Experts of a small language model.
Size: 10 layers, vocabulary 7967.
Experts: 4 experts in each of 9 layers, 432 SwiGLU neurons an expert, 1 pick a token, a softmax router.
Training: a variant of Adam for the experts, 332M tokens, 5650 steps.
Below are experts of layer 6 (counted from 0) of a mixture-of-experts language model. Rows are named gate (a neuron's input weights, with its number), up (a neuron's input weights, with its number), down (a neuron's output weights, with its number) and show model dimensions 64-95. Each number is 500 + 25 x the weight over its row's rms, rounded and kept within 0 to 999. Numbers have three digits each.
Before each expert's rows: a language model's description of what the expert responds to; "mostly gets" lists some tokens that are sent to it at least half of the time. This comes from a sample of Wikipedia text that the model never trained on.

# expert 1
Description: Digits and year pieces, decimal points, blank table cells, line breaks, headings and parentheses in lists and tables, e.g. 19|68, 9.84.
mostly gets: " (", ".\n\n", "\n\n", "–", " \"", "20"
gate0:528507516504541484507454529504503522460491504505506514485520533492476495481467473524497488488495
up0:479533421486542493512500555487509506479539488512499469509498497510502492524488472480484473499491
down0:521495454512505468462538515507478519542511477510512512493518488492466484509473478548481510525470
gate1:530472486469476453512489540464464504546490536491513489454468535492516495547514468509506461477516
up1:570503508487502490486491532480481486512480499533507508447484516530500526494535500468493466449498
down1:475507457496528544488451498502495528448504490489525471494547513500555426468483494493516548489495
gate2:505447488517501517485516476516480506465540499522529556503516524486478454501479501476520505496490
up2:524504489474486487500533520512498488493541474513502534449496493506467471521458441480461487552521
down2:505536523472489476496501514512553513452453497496512506488504523492540527477514481493527482550504
gate3:484554494518565489531497513548514474549508487503441468437456510487498497498459562513503491524487
up3:526510464496517481459493496502503501556477506500522508491508480527490496476509515544536526520475
down3:494487520520466514529511449505514488460454516529462488483535507481482542532538523551563543502500
gate4:513512547440509480515537473493496503478531490500498478467489474523514541479452489516506505471494
up4:493440497527489477491528452525460512481528461533488507476498495500479483479513477499499473551525
down4:493492504531535519458487524494526523494492486485495496533561508543507452501503477473525512542511
gate5:488505537511495531542435497477511484476509517451550512491511501473497497482492484515520534508490
up5:486478476518480494489475484511469516492509486544512491489512475471480462462481448509527504516529
down5:523476536488504487493498485475512528490515527477519448458491527467477529541494486474505512533520
gate6:441520486501460499493468520464482532531471480476499517478530528537516498467516496515520467484493
up6:508527507494516518523479541510541509510460461518517514524483451505463516502430474491519553490490
down6:517453491503539510481503492523524515495501514483501480496529509458453515520484456507474495508536
gate7:448508520462477491545536517452476528490499526498500517504482494494491470521498475525532495466512
up7:497487498509500493468482492505495474456440537491539503497485535490459476532469481485524470453533
down7:478549499518503493467490495498513506508526531522471489500542450526489466537482481484491470523470
gate8:514497550503516530485485513501531486497511509515521539519500468530513504521470537515488508464488
up8:474443525525524503483512504535537530478545513499487483491506494522507520508466493517505444542486
down8:520473447553472483482531517538521501503510497507526503522508503475469510501446525521513489479506
gate9:508528476491486504506504533464545481466483480515534483525522516479484501498495511495540457480489
up9:465527471501469512534514521480478509488507468509523474508488474505468485524450504488494499494498
down9:489500523488506479508475473538472513530474537528489457508504530488475522504456514475496516538569
gate10:515514456455496484490462534456486486470484528468491463488528482495522494460490503479459468476462
up10:510499516512498562508471490500503475493508510527492507516456488484471487501472493502528518503511
down10:455526537517504527484505493495449474525524506500508531532472499508516519481498450500494516543541
gate11:498496520496530524468485457518476518493489471499506555502509475524501488500501470472487505507463
up11:460472488514537506506466514541513500463499490444485487487522505485499460523503473510490460509506
down11:464516483457477527515481443498539542499506522524484499493517469515487519501476483490455503535501
gate12:448505501548493504460515496520522510482447477517527494542490508517517552503459482500493491494474
up12:507490487512542484502471475490534516513511502511511515535501519497472484506454475486543475494470
down12:572463514512504520500586480504510452505505477451498479536497473501483506498501495539499527483528

# expert 3
Description: Pieces inside foreign or unusual proper names and rare words, e.g. Ivan(ović), Mag(lioli), Max(imilien), plus accented letters and first names.
mostly gets: " John", "á", "ah", "ó", " Paul", "é"
gate0:530502473507497496460497477500475512516425499521507518547530500518512450501495487502471518512483
up0:470505518480472525479477539505447475488514489512495457503498513468433483435508481479509471502512
down0:476464486507473467467523492507533503534486504504527499541507469479510489509511507515477542473469
gate1:464511483509472491522480514533503531489486473491466512534540463497556523463493458522461510526521
up1:545536525524531530465502515521484493515484493539475494477527500531539520487500527542472510550473
down1:517471492497482509534488479487459480417538503545464528533502465540502463476533488485444505497500
gate2:491501489522450453557517507493507496536494473544475477493542492483540504502529543543480467508496
up2:503537511499527539484494508486517482473478493555478487495471540516462501492459487495494492486514
down2:494462497511518496459500509495491502513476544511497464463483513510507435550480510485547497499451
gate3:506497491449532477466510518508547503524455515512523490509537475491462526521504511473519500535543
up3:491501484506518523512473516513536511539458531474488498526501483495508506498530516510468482483526
down3:508489496546472494498474508473496418537505496465539474484494473498494511517504512519509509483482
gate4:502533472497503515509480479505524553496486515516461512425494515518498486503491476539491556495517
up4:483495499476460466536528485466477456538531481507538519520502479484532452466541513514447489464476
down4:484471506507545458472513481515433482514508535503517487523478501531524540540487511498564509544505
gate5:492510501515507469521521520497509522502512514493539490521522505503542507493510482507472470528488
up5:524522488496493525527503494536508545500490505494496528522525488492512509468497473520489513535528
down5:530470500446480522541536550508533514475533518500479502513485499546533479494487465505498460480505
gate6:482545517507516489503492540515524512490509478522452472534517531510501519501494495520463531500519
up6:495532489508488514453520552503483456543500476507494464503521485541514486497489488492485500514483
down6:513500492508494478570496525494489514495584492500479489529457471522495492446515463475498522475544
gate7:523492472543469509511510506551504490521496530493502470460481512517514485541473467506534510499526
up7:516502478535484497489520480503535496472511505491489494528495518462506466559489510466524493502500
down7:522452508511434504503509502495531516498494513491501512482504474527475515478498551525469449520479
gate8:525456473563495481484503538533491536512493489491501466534480502543487470514468501485500539501470
up8:522521527538500524513464484536517528436465484472471528522505457468517496437524464526453494497521
down8:513525468474483527473480479501531497542477507512521512497469509527480516476481497479513494559467
gate9:484475527528482496474527539549493460486467496494504456550504505521494529582524529496490495536496
up9:524463510454483499500518483461478541466502492494512485469517449543491482472490487545519497482484
down9:480496497450505452514504516479501460488465493527529510454501511511485486478471505548548499464486
gate10:535487502506469508528458510497503484480524498471520507537492477498504477534528526521465524467498
up10:480535493492466471531491511471482499511501518484495455443506525457537511543491482473504460509501
down10:505534495516493499517474508498480498515522549490519484518511527456499523547489494503492521494501
gate11:442518504475559479478539484461516506541531475451513541494473478490509523509501518468512507534527
up11:487466495496472525490484497539522514476525501500460489507468508514486494536472496514534503494499
down11:495496517467503526443545484476514521532535463483510520487512482475522517481519463515509528495507
gate12:538498496500481449488528497470460497507514531428553447525456499511498503518528468548493456530483
up12:517476538516505455470494508537463491485488500518523481529505515528495481500476531516537519483470
down12:529563488494530501529515541484481466490484504526482524531494473494468468493492491538503463485462

# expert 2
Description: Verbs, relative pronouns, prepositions, commas and table pipes that carry a clause forward, e.g. who, would, decide, sound, until.
mostly gets: " who", " would", " which", " when", " have", " until"
gate0:483512464493510506535507506473498502539521481502539477458515462504482487474552503475509480550481
up0:493470507511489494534543505476496525499475479457524431498457508459477459484433511486488463463526
down0:494468485514452495479487498495487526499525485474499448491513469476490460479482518479499461492500
gate1:486540502512509552508538537521515515485497531497486473469518480503507542508466481490509455524504
up1:504461497496496522493538512470464517515513485517510469488479478514496502485492486456509494490501
down1:486499540491492478533489464504500580491542527510479520472475490503532506477530505527476495454489
gate2:512522477499495478485502514506503487478479494463498488491527509512469527489463534478481498470528
up2:509528550486504535506494509538519487497454557491515527478482476474547482499517474498517492494486
down2:495492470487513516493482453502493480490526488483491506537501490466574489456496471552520461542492
gate3:505496493457471492499541471449485516519460447504561510509503486501501517522507497552536494458476
up3:509473528504524483501463497517494487513475500454453520496497512494516536462491453538488508508533
down3:490502519492498517445479516485494461502472506504474492490490478526478500512489470496487509478505
gate4:480467510514531539514477514468481492499515476511525544466490505507527495467480494474522546418483
up4:522440516511479542491485531539500468523535510501527484477541553515502526494519504502534484482540
down4:477536496523519505515490506480528500517525542513516464481507514512572503493524491545507497496513
gate5:510534461530502474495509482525511503505546512526503504479507490521520510449513507523465491538460
up5:525492493481520457444465535468516488531496532483518494505490450478532536518498490518444489498482
down5:494492522465478491469501530530523570523463486556526538468521489515505519483553540533485454472478
gate6:469484491497492497468509488528499463497486503507501514514498496497499509523512525488444510499503
up6:502504552508496512476471529523478468484504526516488534492501485522492489501507428527456505508518
down6:515539490519529533550469498461478513545528546504491478483504493477503493473487492486492512489481
gate7:449506526499533519492507514553530502477509508463489500525508485457482520520512484470453527487508
up7:539513490488515517476498509510490525467526488473481549466453458513492474584463498526512478496525
down7:482518495488530473513477507502501533521498521538519498485495473498504479506552448468496518471499
gate8:496508545502461499488521491475448476464557497492532531450508497472497461488486511492508531509495
up8:527486491528519478529465493519525498486516492516513492489476510492495543541485528509516502515525
down8:484501490508528445509471491538531495542519513534494526499485527527548491457515521452498503489480
gate9:504508527479541463489510434519478504468494470511494505483466477481491547490463483537476491510519
up9:522459475447504489481531544526472485496511484472485504505527523530529533506454506499468541465533
down9:505471517495497523476490494537489461533538545525492507485470515491493482528526510484521482537500
gate10:471546480489480480519525496501479445474480500491495502507498521518474513486456497515467523491495
up10:475472469506487533485514504553487524481481514493516513490462480511512497514485458510475511517489
down10:510536468517500474531444511486548489426475522517500508515494470489460472458499517483497508495502
gate11:483493493528482492477532491451497516481459501486573493502548495499468497465491477463465520444482
up11:510522514488503511463493499465499498486431476543482515515555475521542538481494451480494533518456
down11:534480483482521494477513476483488483501547536533516488471487491487505481557514510506517503456486
gate12:506505465541476464502492482477485507471519523476509501490512463496477524476485482499447488483475
up12:538494431468534454515528498514520500459508504502502508455497483485455514450496476504497531554473
down12:491443497508542514449472467463509524517510503499511481496525500507482462514484491503519489543530

# expert 0
Description: Articles, possessives and adjectives opening a noun phrase, plus early noun pieces, e.g. the, his, great, broad(caster), a new.
mostly gets: " his", " its", " their", " this", " an", " a"
gate0:542515524492489474497524483480524503472504501511530488517472468520483531463507489527496547498520
up0:484502528459516502535518485452490482453539495472510475506502463496521480539473524465521492514505
down0:558504498505484506517494485509511530497489507484537541534485495508507529483514525563477525475494
gate1:475458572502498489503491495530514524457500485532482488538491498525510512508477491476492483517511
up1:519491526496501492578491510478495526506491483520513489490461540523497487492504505541469500462485
down1:538480552525523497511486517482483456478488504499530529507488451532541507509454495527549506509502
gate2:488493512509489492497531498454454554511466507503529466515527502497549511450525494516500511516477
up2:535526529507499522477474534548499513477495475543482519436484476482520542506523502434460461515499
down2:466466480495551486498485506540491520477498438479522471498551510464507485538532478477516492471531
gate3:522501505523489536483522533513510469527539486463493525525532477494487502526461522552501507524556
up3:487482478490506505528463494534529514485496493540474466476501479507518500521510467462498505505532
down3:508518513515512492526499506440494501497508510480455497519512541533438502495496521477485527519507
gate4:515517470477579531496520484493439507463477505494470472521457568503548489523468503529454573503566
up4:493561476494525497496487523460466500531465474435516488498484493508516512522499489496510509468510
down4:534459499521519477522503476496511530517525443536538507474533482444474491503496471463461524485491
gate5:512492521494511487520509510504513539474505511491464520487515504501539499468477506497464520512489
up5:486499482517490473533505513492503521521494518480526467493523455469510498512491491479502529529546
down5:507498518485518547453463522493453492486513501537469533505533486503495486518528534482531516450503
gate6:487470497559484527493501487510499475466538499436485513490534466475482494562506510521499495473499
up6:479492492469516468447516507508522437470474507508502482505517480518482535534503532520449509491482
down6:489504511532472491491487493466494488503520471488496526544507490481497508501485488457509508540489
gate7:545505497532559503488492467534479544493530545488530485487522473457493521484482498498465502547484
up7:469470516483526456449481493489451438496465525493434514522502479508468497501494510511453512517471
down7:486463495484518541474574503480526546502530491503472501482496461542479494474512477509490475535523
gate8:447489529518506487484464497503483495490518535480491531539514492491477459523466501496537494516478
up8:497476487492521495514515475508496508506483453517523458483437530535517485495464484563502517493509
down8:478508508448469465509488521509483533521510493476491521511517499432494462496476539533505522472501
gate9:538498535461482531514494501506482516528516489521514460453468525478494508500453499520520464518496
up9:520496569449467503497545527467542488516484500537480467488493498516458502525482508513449475461560
down9:439531500526478488479550517564495512558519501441477470493522486497533535505481529451513504517490
gate10:503513493513548478500513522470536525527540490468530532491518448497497502469498518520522478496486
up10:458491497489488476456495475533543492492488507513566470501529529527501495509517497510514549487481
down10:543504499515493510477467482518495482483534475464495459506473525491531466526466469438504459511501
gate11:494500503511501505462530481482550495506529513478546519468542538505501462482461530508553498526502
up11:487508460502537531482541501507479557473491510487488469466535521526488463509484520513534480539468
down11:475500536513500518479491467498533492550480501533527489489525568469476543501527524509477503532513
gate12:495500538523570474459486488500494497478530485492500506564500461508514508537529510441517531485460
up12:524496509490515459487488523534529525522509520462517502493487493509493495532471442534488516477484
down12:531532511483489489540494540474503548468525530492508485492503490504471472488505487501488499469477